Experts of a small language model: 40M parameters, a softmax router.
Below are experts of layer 7 (counted from 0) of a mixture-of-experts language model. Rows are named router (the router's row for the expert), gate (a neuron's input weights, with its number), up (a neuron's input weights, with its number) and show model dimensions 80-119. Each number is 128 + 32 x the weight over its row's rms, rounded and kept within 0 to 255. Numbers have three digits each.
Before each expert's rows: "comes after" lists some tokens at least twice as common just before its tokens as in all text. This comes from a sample of Wikipedia text that the model never trained on. Tokens count by the router's weight.

# expert 7
comes after: "1", "2", " | ", "0", "3", "4"
router:146140099080164160038138099170067122150088160157088163137147098161137113087122204141124185169194127094111147104125115086
gate0:138137120106146147182166170140167103078099134112067128110103108133117127078138123131180129136142141129108071160179117141
up0:128156124137158112135091140134139136119046145137128112165093147132100123104131173100150086107150111075117095125162142103
gate1:150143151084097159117147106123084143140117157105162145099108183118130101106108105098122157144158130128230117145166133159
up1:102146112128135110134108048102123129103086097151076144122114124147124132101121108137090151168114186095116194079147124189
gate2:141134164148169111130107141126070144147190107133159166159203157159098145155110124155141159148154050125139132136126201136
up2:084130137143173201112091130080118122103114107135138123164138197126089112099098142178175121059160151127121137172129157134
gate3:121122152113184124150097178096105120146133200160146133149126081103105101224143100087134116111077109152188107091176153157
up3:139185040097139124107129171097115122195094090145167130160061162101123128124184124148150178104093126128109051159179154194
gate4:110123167094157156147119138154119109068129155183064112142121151097120250094148135138114182175112139100150090144097171183
up4:106118122136129089161205149098173154157113129101113097118137129079160098141076121123151085094098115165092137054107131075
gate5:094154085128104089114206084150182174098106127162139119168162168151126120130129147126117165139148158080148131153086143101
up5:102141147106127072108134117175158119131124148200141149124185157161141116149154171127156195118135097153052162078131073093
gate6:134140095093126142106143114129053154175109128098139080172101134145105171092120130079089131133125155123082156103170093145
up6:116149189205116096116163108148174134125132096164138231109128143126163084142121099089166169112117155175200167192087169058
gate7:077107099111080121077114103137117110104194114109148136196087173134118146112151114188052136160091105117121115123086167140
up7:080077107130134151167140111101153207101152139152115042128163187113158117116143144113129117174114082117122125190060066178
gate8:137084136076193115156142170099120104141145111128124100100158115109088145124073105074144134087196157098087165110078143128
up8:114095111152140129142167139157055091095096117132118169143128084043115110081121054154064142105139160136151121112117079159
gate9:133136161097133159168141137155097102097116151142131133122180134161123135141096106174108074102132146124151093114162132150
up9:103167102154157147126195117149116145080108138136161140100095169091129061131140110091126166086099143174181127093154189092
gate10:097201093125130184090130093136091101107133156117073108104194121096125128078090158136141127071124144125134167121110160162
up10:139136131161136208165078171162126089161103137102165088109086080151200150093120170147154154128137151126060248129133097150
gate11:149153140139183199129148147077120153123084147168104218128088134084182107091214074148144115162118148150121153129084147134
up11:139113137094163059117068154142188139020155093082078123149196133141076152147137121083126173052109093126090091116104152124
gate12:100066099155151189158129117121088112071121129081185178120086146088113152118135145138110176166127169114088087081094095165
up12:154083126201172132104160044186075126141060150143119098112079139106126104074157124144141137137120150138127127109154134116
gate13:127064139115148165129103164132145099148108115148169186110059117156135131138039145095111065106151145184111102156186192136
up13:139141131087122105120186080120152157087091113136090074153147105099107119154206106156114122105055117143179149101029125131
gate14:179096153114199125171107098121106086125169164126100095158129108124121121141118179149171186107094139101126133096104210126
up14:130123130130119123107144130088115139092108115119182120125179146193206154100110096122102242106139119081103174111115099143
gate15:164119191152136157135114062109103104087151160121156094153157129146102147132130138153144198137112120133138166129149121183
up15:140155139119140142136115151098169140138166126141065182132160134157127096119157117081150151110119142154110161131113170094
gate16:155129162100125123121132159134105178128182131167155145136124129137109159172137129100174121132141106116140182129120149174
up16:112103175099177137114141074145143147080165156207161170129136172155137169102113103132126138120183144148153142159062118096
gate17:111148123143082134105151079043081103082137116151073160120137129118089121206080179083108189093170153110173109120137083121
up17:107145101144134061146131092146150154131157192199123140140130076088210153181148147099100134211129135092095073139178068129
gate18:108143094147108140152154133137142134144120125112089215114164128139165149044127125116118110150137114122079106099127078088
up18:113100172114163137123101140146098147104121141147162056163098128134103108204138138146092160084119175165109163101171172143
gate19:120150133106123092230148135114095120148129092148136124142182131119180123095180090112121103133118083081143106064173070056
up19:139125120130118129166124143149102172132146121122167118165128107134124129082140081107113139157119099102170151110147203098
gate20:126124109155139128162144134155107179100165120144202098127162148122128150139076094130056127077120140193132103105182135152
up20:105122101128134135137124101121141100079192157155162089130118137130105148159142072103137131128104143124117073126157093178
gate21:118094091186129101106086133113117168133107134130136065134142170051150153077080202144157167075145174164156074158188143090
up21:120165163173070069101117091096135131079099113118101179108150177099145129101090128162161131090161144100138114134125078151
gate22:099093132121107101154176117120121120021121118142086113134120099129119070163112136122139140072113178153124096106097088148
up22:132106130115122153139091072157079160207099109123161097070127133156116121103113146066128124146137138160086111101172114128
gate23:131128090148151119113147142106146095121139125159100142100130109139090126147178117128077137112053125097113117181138134113
up23:138177098071134115136107066127093163166090140109135105182122156103121142158087125114131130108122189121117182124137118138
gate24:095160101094140036099050157075104131162113150177138174135118109121084087172131154085176121097098146151093128126079120179
up24:134115098133135089084166121094108094100118064143117149150092143146081095105177129152121137138074076092136148116113157057
gate25:131128167173146112071088132089111161180164182142150118159077159070179146148158105099155102138138171148129153167066050186
up25:144081176144148120139095134172093149149117150124150041069102171079133145087085162159166159118127153118117107196161147124
gate26:153111160119178119184161093158150149171176132150073114135119175111122075104182098122131090130101084134161172189178178131
up26:135163150117085163146131129115160129127169126141095103141120124130140122131169047176049163184106123129142073137163132170
gate27:104095062094118099087149119139116096149096140125097112152106139099105118072135180083153150158180114156107164160074128128
up27:150157147076096193161112142076141124162118104160131149125100123167145137127073062143181108095096088166066113116149161192
gate28:084165123185091120180102119131081106196117093181177102101124152092136126073164117146115154127152149096098110174154115115
up28:174089122131103173100160154159161191117105130150109107136140101162150128152124112113154150136138149197083129138100185177
gate29:111130135132104101106099115127142152156149185101129134121137169157128087140184101101135148156122108076136105107162096121
up29:133070147189135155110088122132134146145174171097086119110145121093130068091141155097160157140184132132138137184092170101
gate30:095116134157120153116111082126125108139153132149087077102151119119096161140148132117164131088110141158121120106202159156
up30:105091103098100117116180112141168125105091108139136088127166131070109117192118129041094123157187072084156101134082154163
gate31:083157157104138117113154080119080188214085144130134184099130122138203091082161131175118118185151118116132123129155155162
up31:158153017121105129063129164149122112106094119104154085102128084198118144183165147130135131128135093127139122082132133111
gate32:134083171148135118052107175137140133105112084111126096098119184075099142066099106171108123135136158098132164148168084158
up32:110093227127124095130167196112072119126163114108047128126159167132160116112058123119072123185133096137184135132107120082
gate33:105106084135142148104089076078121117084141126102155183145137137129163156189106160145146066137163124146174149095141131051
up33:120152159135137140117148102163090181201154090061105068083148025140109115107110140123122178124108108105147087135136201151
gate34:113100095181098150154135105163118132168168063127170121120114172155140156129079055152136130155114191148157107222152089085
up34:097135089150181188055064110202155124122142101115109159147078135116102144147081116133181091181145135155140082115162109119
gate35:125147135120097134176123094091108101078053155126146112133144164151070171113129153082173112160105163115087130096164171131
up35:125171136217140104123134168177156145181141189124081107057122114048180088170178144179151089134159102149121083213127047074
gate36:119130121148106133108137121089186132033129140167165144129189162117152159056127115135136164124109105117144182130119083120
up36:174104153095124126083145125108155124076124108173140128126133167129130141083073125118094125137125135047127158120102112112
gate37:100151134138127152113088144172099154178066136119144135132135074134167165165172128197161152079097163176150169179116121193
up37:136095150129095171109200090108129093132195135129119163149146145122141129095114103143139120120156078131183102190184171135
gate38:183078173141108099092146134120152136160162147132095104144133201191100124077106170184114158096149129180090147135211094130
up38:119156128198053107093158139118118151111107079103083057155138174143136155069122134095141185157100133122077206185119097198
gate39:084117083150067112073173171132152134120145101143167131127104178082095112142129138154170139090079111141091092100193060172
up39:115121151163115111093091090146049136093114095112129052135140079174055110123169139145062078126142151101085107126124129111
gate40:143129171089085130128150092145148133178145137122124173148124113124140071128133114151080155122155092132132126120118110070
up40:166110122167118167159068077148106152106136106091081095202113072184077101164129135127097123159102067130091158133161123142
gate41:152126086150139128093077145133074132102108116130088110158134155132118084128121203146182200171202136106105159133104173052
up41:167115091123126081107122160123133170109155106126115079117122139080122051111158129177136117131117091064075125142121111057
gate42:103164135128113113105130125148094114105112069083099080104109128127077153104097168138095096130087188136127127082151186095
up42:148155091132116077097235134115138133105140069122074119145108080088156121062137089135100096093058162084136139085101126111
gate43:152110139096129138140080160124043183135057142152182151126091121157171115159135116216136092166144136143152117152109102125
up43:097114110127155079163072136120189148128154117135159117202095087130128120151093091174083115111126125128111164137119119155
gate44:155142131126174147128119080112086125158167136107158104093137116049185110233102089090163102103121181096111146112163091106
up44:122188175170128087156093144141186133091130123134186118127114180110119149077109145149115144170147086107158117106066110168
gate45:168099158138143144087158075095112196180114143104116146093119067107131128177185126103112151073081122075134180157122156038
up45:095165128109126190182133138144195128114157117168137129144122171131093117161121075113136105081107125181120091197139094209
gate46:142126068123091129163150133120070125099096147091145118142134111169130102135189199194132179123107149162101148152138091103
up46:155118153125154162116194154126131103191098087139098108119119094137126093108136107127160074125104065140126120125125154122
gate47:177136138142080112120118163067143148126049152135136150164139136175138137124133181134142124156137114109149139158131176094
up47:118167089142082127103185133098125122179104076160152162103146189167097119139149090137151141091094114145095124145149088122
gate48:151158119134126129138113176165074133134124116084139086162088135146216121144130167171056193122100119166137160125134131086
up48:173129116132115140168138144083058129170094118124136073146119114148118104131179134115102158119086145091188163165130188172
gate49:104123090093107153092152111145115181103114138087076157069131145121116109124154098131096131116142091044131151195182151130
up49:100178082207190135135144135141142144127093112089117134091117129123065140108120132095150084054114173119101123119104137129

# expert 2
comes after: "\n", "\n\n", "-", ": ", ";", "|"
router:058133092124108155078133107162131100124099137157113161159121115170151187061080170162162150138159184147090160108121125126
gate0:153099129101120096109127102110133108146077157132078109124153113140109155179098129103128085187173136152146141116119127169
up0:161105143121042084115103145130137095090103186076146106130131143142104157164103144099168068104116104170126155160184077179
gate1:113176157195143108066154099122126120179164179182099098132126142106118110162092147203090148132127167181124157130060148089
up1:090124103154149114172104171098151152048137124120123124156153132153153215143160110079145063116103139074095132082151156129
gate2:130138107115174132108121136218161153106156106163053119079113154137156022147159143125142113097131125099102158132076055116
up2:119119102149096095116128082156164082129044134115081136114140125119154098156111127145159165099142101043097082166090107123
gate3:116173105148083149178119175113153165194135098199146152114116105128129104085099174198115153101103139127121140226151144089
up3:169143138111174126104111127125101105091144111132139108136188113135126142169138149080182168161091245141111129057130146109
gate4:139187154132196164067115169125122096132057127161109077101105137163109140115123161098174074120101075126128078177116112107
up4:147153161144100080099152095064124157089162157126080129067093156167108170130138139102158140077098107169128115127166183163
gate5:102143133114124132107119100126147116109099127123154154132099175175094129120147128130141127137066123155161129186143127091
up5:093137147081105127108109155138144068109102110132137149140120104123121151178098156086157079067106155086134122140217140127
gate6:183146134121135124102107144154109098133082110075160139130190070112132137134077114102137108098168123123109082140166193127
up6:139150102117091125099146083161163110072142132101108117138157088100153083107170136065169134061129168147152113095138120113
gate7:081111140107073079137101112155086148105144148181142104092072124089177121170123123099049122170137098070177155125152113114
up7:107120142139150188167132156067116128141166067100101107170150123167107138090191154174133112128082123181086094111095167103
gate8:126153142112184139061158095103134100106110120177152090148131159136135121147109135109144082116141130132130111160121113097
up8:142080140105109168205137130108085144122133117036166170117145129099108065119166159181138148185054157077155103100120088149
gate9:107079080088138123185105108205139158142157141106104108120113149159120133082141133133108099106125122123130115146187137115
up9:052118142155115124124179121070089118130087101150053174131141151163161169152147158099179094122166076188137148144097144168
gate10:101067168148104139165138133080113130182138133115133166181120167157091177163127169116121106124099100148121128167078100076
up10:109115111040124126148120159130123130138117148160122123104137108179138080072115145121123161142131090085133125087197211141
gate11:070129089080119211054105169102103075135137096174117118062146099161083118108101138139087220119089164175156103102086137122
up11:115139070120119138119158141093117124126087121145110136112124144086085061171114044107142147169093086154184120146083140162
gate12:098144198139181143170103135186099113072112133134151147142162139103141164143133175120173149135075105164150179159143118140
up12:153127176124123100195137097045062146174152166133119142168125165140162129106176109140114091157132122100090118100115108113
gate13:072074144136104136149099101128046108131116185139132088159141070161104097125180132111086104081069134095131164123131147134
up13:129153113133115180092140132199155116075164194073115144145174110173189193135108143182109096147181161104071174133065121170
gate14:121117147092121148133104135087152142109075060089118150131110136145107132140114220116145113100108152113112118112136139092
up14:153138090146104143062124120102216164084144100087133117189149126141122170117086152105069166118107148137108138094144117159
gate15:158131107158110095122112154157082158209111066130138157126135120093107187094097061115175174105150131152118067116094141179
up15:061135163133142152075131103114114133113178173106134058117137122160163124120175146115092145144097112174143149168169131130
gate16:156140114118128066128152094098140141193128146121109130096139156120178106122119116071157128152130192120100192144129130112
up16:187142101137167167104120175150138115123148077127133139163105118133111042139170145141079125094165089220117059149140140100
gate17:124111153099180143154117094158141245130096160115087174148108117169157122120151128162169160135083099160120136194075140107
up17:051102125127128160132091120158156159135047161142119186126139089103106180089091152139068065087143117130156101144151125086
gate18:176120160133136065075121152162086120145136181141137155111083195140136173118136130131156136134092098168125122164105088172
up18:149188134127158136156155105145177214092149087173147136145148129086156069131163121106118134088137113108066054082132147082
gate19:061170096130139086087045123165119191133136125188160153143090109182128138160100061134154168116062096164120087157136155116
up19:094104152114129080068117144174158126149152193143132146166117079111117113088081074152120127097123132120119081146119141144
gate20:171090088131133078147123172106155147141088169176138129130115070181116065181140139097170115141124130118095131128108111100
up20:124150140083164101135106135221148127116163115172095083101107123088163075190147137096160166141141114136213164095087134102
gate21:123112114197119102156118124096120229142132119124161094113166078095146064076140130156098118176149123121096108113128194137
up21:164167113105101149099130099159116121133101133126059131090107124167098135155157145104181132105098082108167035123154094180
gate22:063127186119120128130102168149129110131182107157085114135118168149122129085180125159140070154169215119101099118065115142
up22:098167127089169092161130108150080176064103182081128156153145038138147187186105147122108135160078036130110175113101168125
gate23:095134097108133146129082088143133100089078099143106167085131125150162168151093122135121192104092104076162116109166092109
up23:122143148144084143104132080080134140126167144138131131146159168151129098147103077140191168151159113163102110151159140204
gate24:124136154121153194087133091166104118154135077120077130109206112103076118183109117148174178112137100090114138111160102143
up24:152192122090157136134145152084145134127106119112128119127135132122125159162133104146121110172085136140137119102035212130
gate25:154157116179113179136098124149096130163099040137169160098116162143144190058147095156153123132075086154102118177169120117
up25:148100107192132178146130084121161187113152131142108143174151115200179088123154142091127176081129109124128120129139112159
gate26:095120105122138147104142159076070113121114097117148127069146101161124180092094138121162123161115127130175143098115054145
up26:156155177137143184107131131129149146101123126178147126129131159145069156119145133141127077173174155146131187015156133155
gate27:128133076123142150135098164149102110116141096145095125125076081195119153114109114139177133147112156210135080088125115116
up27:133132094097168081090094122137133121117146119168134113128129115166168125135126143129183110141129112155126057133185127082
gate28:150138131096128128156101122124113116102093117151173044093132150143108143088117088124174085115165151112101152101156185105
up28:179133165130133163112113083146129174089090122147166123152101118110144130132144088066081125195145144096113112140160067155
gate29:146118122089130111111087094183171078100120086137143151071173126063125128115137108129165118087174169104151166171164181133
up29:123179171137124143151136102151056091152095186095098154157227122123173134130129117158098138141150109171173179061146138070
gate30:073102053126144106148128150130078106109191196087124142114159092134104097177156105168060148105082111098155186147132089105
up30:167147123136111122141155161130161159165147092091152189161119128113100099092109160101155110108148124108091098127082156155
gate31:184119119143142118122132129062090074117180158084199124138108066205186125160116133158186110161115136162144127146122153109
up31:127096173172148126091130184191152124143156084097103072141125141069122134183191086142123112127099159153079114122115072144
gate32:149107136154124137180198096175135115166133141141159188086126146179116094125144150121167144126121120110122091157151092133
up32:130120115178111152106095094131174108126188090159140133062140117089115193127075182122108123117144096105128181168141133161
gate33:128118089117156120162128131113116131114127175097103151148094133173123142199131135131117139101138061191135106121137140141
up33:153071093173144122103147156195197150120085124178102085173105102083157175137154158167111176055088221134152157106096141089
gate34:124080124137141069116103096189098164136124143087107143153150143173163104125161171199124141139106151117090166166074124168
up34:126119128145173117110115139127065140124137089116119145148112138117099139195179090150084147145128109086150087152134177125
gate35:088128118076193124161139137062093133157110184131114125105167102158113149120076136124129096093158119127090194093138150071
up35:142059139103163150077104105111112094112094109141138091132118046172076115120096126157148186108151069144177031137139176149
gate36:150162182118151079131121205113164111096180125143126129094080098128087135083163101080111110112101152091081142076155142150
up36:142097169197077106134156088145142082063132175188115150157135097170148143131109116135085094109095079097051129129145157146
gate37:132130102110154144190098157203147085048059149200129108136119076107106156126102106109184122098095082152121114154158106144
up37:146125125114146161116122122128122199144161148151141176185147090131070191057114177093121122117128176057093152135208086099
gate38:146147125128116155148129118118123099130077154177090102160151177111118181149121107134147132169090163158158136097123069118
up38:126144134151141170134089137061107120079163150224074090144126163133123156153107067137127105133153165125192137141171139124
gate39:191101143109135112096180124092137216172111123076132139070123161109078075121141076105132152150237150159133093159102173116
up39:069128090074143049107159116088102117116097100120162126150108113134125169114125129125096131129063124097099154087107152177
gate40:069126108153149136212155109132163118104093125163169130113142107115123092157129131129114171105137146151148120162058069160
up40:123138193117121084115124100155100164114116053087114192171135058063167118097157117134073087175092137076122134098052127115
gate41:075157095110099146107143105102128111168125133121157084087141131156091167151127089113128131063165183157115076154169146117
up41:151087118167082109094186127179105103106120086083145108079117153110126132088118163135134080179156129175103091103113103146
gate42:081080121159130174137162127121169127102138120148115166126142141116148146157165125153097105183115075125073133126167105158
up42:055102095143115154112127127144156133113206112140141148145184143136124159144123146170079072181122104078101110164120085150
gate43:137164072138098124132123107158138149114101087157121094147124135126177107176115109117177139144134121130133140165132132132
up43:163119099125138136105092103133127152159112164062113126086129119112102179158097131072133087129156155076125145125201110127
gate44:126097116079136048154109130103131135181163096180110178135069165160107158081134084142148110116145157105080154149134144199
up44:023121122100140144119119139105141129096081144124110141107086109150108128156148123123101081122143099129165111119113112086
gate45:150164132137109140160097084120164134127128073115109127111109161119101069113122099118125125119141146135129061153137149129
up45:160180154179112178097170144081149144147123120148124111162122130141117109133049088156128164156123169066056074129123101102
gate46:132122196088136190137123130116085101183062150173181085126178115084169114083137173111135168105118176089149103096146089116
up46:173097156247097140111180127128099103120094092155121074139171121097103091118119116156124101101108151117081130152196125098
gate47:171105100103113073188125118091102130102087085151132123192177068183142170132110110048125098154100085157163157097126120164
up47:123111035133166103204143121150140095101089143095145111209139073105166200130132137171122089109095133150121197153123137154
gate48:125122160133128117109095124148154088137126090159152126153101083152127107129143130167137155139162156218138129068146136142
up48:157127065112134157149130142087106176117131099131115084079116115105078120131157114159119131129103143100119100123108090134
gate49:107109165143119108144115137111116113142176126173152162194083098121141179088174137093126101106104151104107094149150170162
up49:126123128158124126147109145186166144149080067101166115125090165100085112110115078152145202152131176123166135102155159122

# expert 13
comes after: "2", "1", ".", "–", ",", " | "
router:105183118120112146087146095136125143142131109184081126146145110119118105062156130144132140147097179136096180145091078134
gate0:146069118117150118078109079172168123121114140110135093166130112119143131140139178164177112138157084117136111109145132144
up0:140079120150174164102155137113073118181094123122066144125070138100156101074128163130113171136150150112118112145145088113
gate1:131111137136139096181135080166157084105185132157145110169120119082135127131090088179167108068176152127076119119134111118
up1:169089078128135098151065119128101125148142072114089110095170088150152104173138130106135164145120079134182204184064219127
gate2:149129131126151165155180143142149162136188157102148059017103187166122138135095067173127129135153188128104173152103142113
up2:146106097126119139151110089183084091179102172167073113129123039153151117161121115065116159137143150042159163121138118099
gate3:080186083112139146129190200111067127147093125099177181153165065163171099157105074112131119059148176155152167081148129099
up3:129108139115135134133111069171112153149137125124109160159183212128175153136184151167128153135144086127109089081056100156
gate4:098225085142133052154182108040135138099165102137103111171133171103135094154223123097163104090094137130117124125141142080
up4:165093096112122125097180132131125113074118170079128099121060051141146137158136079099089092135108130131056161122247154143
gate5:102134097143133120132127123138108137138151112119156143131108144104102141131174144150089080120127104097139162104147131126
up5:173119110128156138126151129122108176144119136131156136132102141132114127102169188150135146099121119160109119128086099087
gate6:127111169096111196152155191143086140155126163195058166046128079135123102095068142086141150150155099076132103097130092110
up6:081101081125153135090049077142139122090126136069146144164149201136148142112109057176058153109102161239136158099102159155
gate7:108110074168163126120109158201095133095151151130132168163174110141201159133113122148137126164133145194075129096106155122
up7:128184160125113168119173111102130148095142128095184172130086171149103112125115152134113127130138089133154082103115064162
gate8:161112144099124145144178104134124155118108146145177105052116120101081092131139182117153118147147084170196160109054113160
up8:163172130132149185145150138071146154197139120107134129141127090140160091091129085116084129160093158113104090113159133161
gate9:152175105148147069126136139097143198103189079106118114082147130146105144159128133101124107118093125116128195121134062146
up9:167193136103135101093139150093197121106141103136104119097139145163092131109146166122126123142153053145156082107116104152
gate10:169219158075137102101162117139141097148112134176107123086128110110131169193126102143155139153099147150159102125008195121
up10:069116110109142130133136145146081175113143165094090111147133105087094145144083160148125108123164122130149202142143052104
gate11:131088176132125143196195073110122141093139127203156167121126191081153129056174138155153110114118066199146147112151125200
up11:129118147162135078149117201107131145178149124110125066136107145088144082090101150170121134096169159083144118140122142121
gate12:140142154124101130113137193157132159035168126149119103086106151149159170128112081142085116121118173135083094110146096239
up12:143141130132092154117161119117155175111128106070112165093154180163070111112123153191117122105077112151126106166196101122
gate13:157087130124149106080150110117142191129063087154180104113166111153114095186150113137047160091109120140102147122111155134
up13:130153069150160087140131137131123118147169174116134164111070160108148134158137171117143090180100212200145087112150074112
gate14:125107095137102153184139141137136162166088101100139145115125089146115129082127091170111193166151130105136131137098100121
up14:149090077196129082109144066141178144077046123093110177118114161106125102099190093147136128107091127160132111101133117104
gate15:108117152132168100126110164169144162118141110098094216108129172120092106111150110176151170138110177151151155123088094094
up15:166124147191106119103118143149091102150111170138136176095113147125105167112077133148100161121172110115136125110081169161
gate16:181147172091126164158139149138139146128111119192121159162085147132101121162089127105148087167142082123121105146091057101
up16:132058141109162053120107155161103122115137171059197142076138165174158170143142138132100134159136140100102157097178115160
gate17:139123120127115139120092095208108096094110133152143092088150121127091177181061123164116132181107148135105193109059151156
up17:103107093093079122200124168123074149123182127181144131138117092139111128117111095098090140105132219118144180139094124132
gate18:148216151061156122127123073124107154141153093148148140097126175123152103080175163167145146131155124124155114145092087104
up18:139139110080146128133117055096128101129157071157166096063141093159106058147211166144154104118112130146120148085129112107
gate19:167103081102129058100115105122154154164130104099069126072103103136122103188105131114134133142113116143164199072115111090
up19:080164140146104093120140094156158086120132173151126123163117060079130153107150124098072075085121142099061138161131156207
gate20:144147122149155144214095090101112176167067114147139135130180147138105159117171179190205129102135144165116157151147138088
up20:117031099057121136133180139117133176093131138099157133093077092124166121090126110069082151166153131082142141071128062181
gate21:111032207096096121196129127147132105119160126181067136143111135067095092083145121150043147064144135121122220131140109082
up21:164111098120128120160127117117131109124140151156203130149155094156152160121094085128151112171153161106062088088137098142
gate22:145100151128102145106111065134123098127115098121150066074131197096086102101075116165101155147118095129177103146111137145
up22:167093116120129133141129136109105119093085074152149097200126144121076095095190128060047088077127166150112150085109150129
gate23:149126162150137168168128147106108143135146129095139129203172098111155091075111118090143129127081111189106168150203134127
up23:119101115128089127149181122143128151109088100117147143118102126141153132147111170107109147132137140107130164096156158115
gate24:181154098150150126145128127112077191159042079148074100059093157071066108089161131117148097167140129171184124113153167148
up24:119154123138143132152140101105150094163138172157041092122156133120076139105124131056199141175153131126131132167187147194
gate25:163181083156152102100127153114081125132120123102121061172170155151146108150163123188115170087113146109180138119130159135
up25:112126115172129115149121094159089121121134134132149089128149089095151137121148106150167122181144136078132155099124143105
gate26:144227119129108132127181148125188115079137064165125120093108169144092108114129127103120115100110100137137139078108163088
up26:085052098082110135156129098116121148181116157113118169120135175143133136145090097108140136140155123095116079113161066143
gate27:094126105143112113097118163132168096127159117109111115134199118181131127218088141069097098130081147207085148162086097127
up27:091091163092128176107225141092121157114154116141109120107133129159056144165035085097125099114120167145182092144162150191
gate28:111087038140146124073108130133089146163135144126111144111110150139131118074163176148144178136159165161178118138140103110
up28:095130162121147135196137184093124145076138145124148130183091133123106153171186089120117067165142109149074114068163133133
gate29:077147122130125116078133083085091136163139191152132114082127142127135177170102165052123180124065162155117144179112084135
up29:162198146175152139136179176068166121170136114153122134147104159061144102099193076144139074087149117143079102174138120106
gate30:141133181130139167155123103109082146130095132165144162143088118129134133117130145125095203123101167103098139121099113113
up30:094082153171099095128153162133137146106104135120161136109142158164131132139132127101062186096067125138099178153155134122
gate31:069052090130106126154171125099139095156197097161156120108099194142107204175120168100092098048091175116152177113125126134
up31:144046069115083104176133071163134162106125113127187096094141119139162132150090083150097129141156134087137167095082125145
gate32:098083084100104119145082102116118151108182076120140136163183188138119086163129104118199166067151122127150163122115132149
up32:113125123129101164150100147115102152118093121113139177135154118106132122106135109156137172152138138101112097113088164140
gate33:139098124154135105182098186080131126205176136152092121100159160124126163113147149191158120134062139152103180136138168097
up33:125157157111120162082120082201076131119072139097203177126072127183135100144133112154121132160164125117110109154055130144
gate34:168094147108120158084149127122117167058111136111118160118169151104117128115101181093194166146140152177148131111119108091
up34:135138142172100099146152144118134095080160098123162150137143139130098085096125145079167123040098182162190103131164141076
gate35:062108160082098150185099056179128111065107092194200114135104151104152110105131116080119178067188085076091183116083070163
up35:073128135149082039195113085188121111087167132153134170117110161101122123082101124082116121144131097089142147091128129140
gate36:135107125137147090085120088126121120067155127100184138108131107186094110107117132198142101154115153197182132159146140114
up36:094183101136158078126102114126112137148117136124123111082146108098098102110129125087169162131148100157155174157117158060
gate37:177140141099113080110070138063143154091181108089161138047116112219131131129099132107133151098117143129163135128176185150
up37:126142049152131134106138158164098170163090178170131118185129086134119139152153193155156113211132110152113141104067104059
gate38:125131145139072104181091083121090117157098101172216155157141154149150131138175133151124152202134205111146121119179120087
up38:108169127098154150126147201159133117152143163155061108134120159117104109135128124147197102117164066113093098111069137143
gate39:120113128143153129151153153154113111100166172113104117109125134111098155147093128189153116117185152170108145086101183093
up39:102095131069116163113118078090113168134134119127096162118151109158139113089121094123156135139143094057151089171160117147
gate40:172104154114115106139129127157095135068126131151093154177131118149086110173104121120079107139177150125101209137088121099
up40:119034110131128157157091143077121122107085098091168149124147114157126105118080054149145109148109101050137095101181109184
gate41:124172104141135074165107097171010179115105104170145084125123160132149087172150143073110141169127116153119143154095123110
up41:122075116065149167188137111131168129179098152116075138114122158125198152129143094137209056119191130089198076120152119092
gate42:131097118114156086134080126128108149167074075110144118112113140138153128091159134221131146141147074178100107103055142123
up42:167115123136130152090118177139193135142131164111132143112121178153091119149113091119215121168086117150131111125163144112
gate43:125170154167166129173132121071101131126148082153105097161141121063162082138191113178137132125109109194142110143050146053
up43:096184180142130094159128125115137146097139127125184174119117126154152138168131169081080176153144069134139076078135117153
gate44:126106156132125120147131066133122185102135113175123060138121097130131154089189183128142122102106136202148119168132105170
up44:150062165145100118075106078119142126100163145168180140126119168111148158134175126065157089094109134134116095100117038172
gate45:148119106107177119098062163096049075147098129133099093116149120118086091158160123152132174104095173123198166077178103099
up45:115151133086173160132120175109113162119131123134148143125147146147104097184182148120181157099121123148182119124145103126
gate46:112146205145126146149184129117144155139115122149169161124111127112140137072208137082102123083108161187038085146211101142
up46:122131152131119145178130127122133123141136103171125104123133118088128124131174108117155077060119095107101086124129143108
gate47:159132128102108122109113118150098157140153123136123138117134097141114164064128109115155171155097163149128154130121087143
up47:163146086120135090116119102148124179158143186145166111114127116148131110094135112087156137165116092054184115126109111121
gate48:109160172166108143123169124092155082084151108119094165157112143124099082137108123157146098128141129188153143114148166165
up48:151061155110107103140102148173147155136075106134071176145086123101099126080079157112134115121157129111151116132150134130
gate49:133142136135152139103125107089151156105113125084131150247139201110113143111172118105138133103119073163089091152116133178
up49:136127137142142091119129188093136160121167148161107109193122136080096095121163109113159081147122146164153128083117125068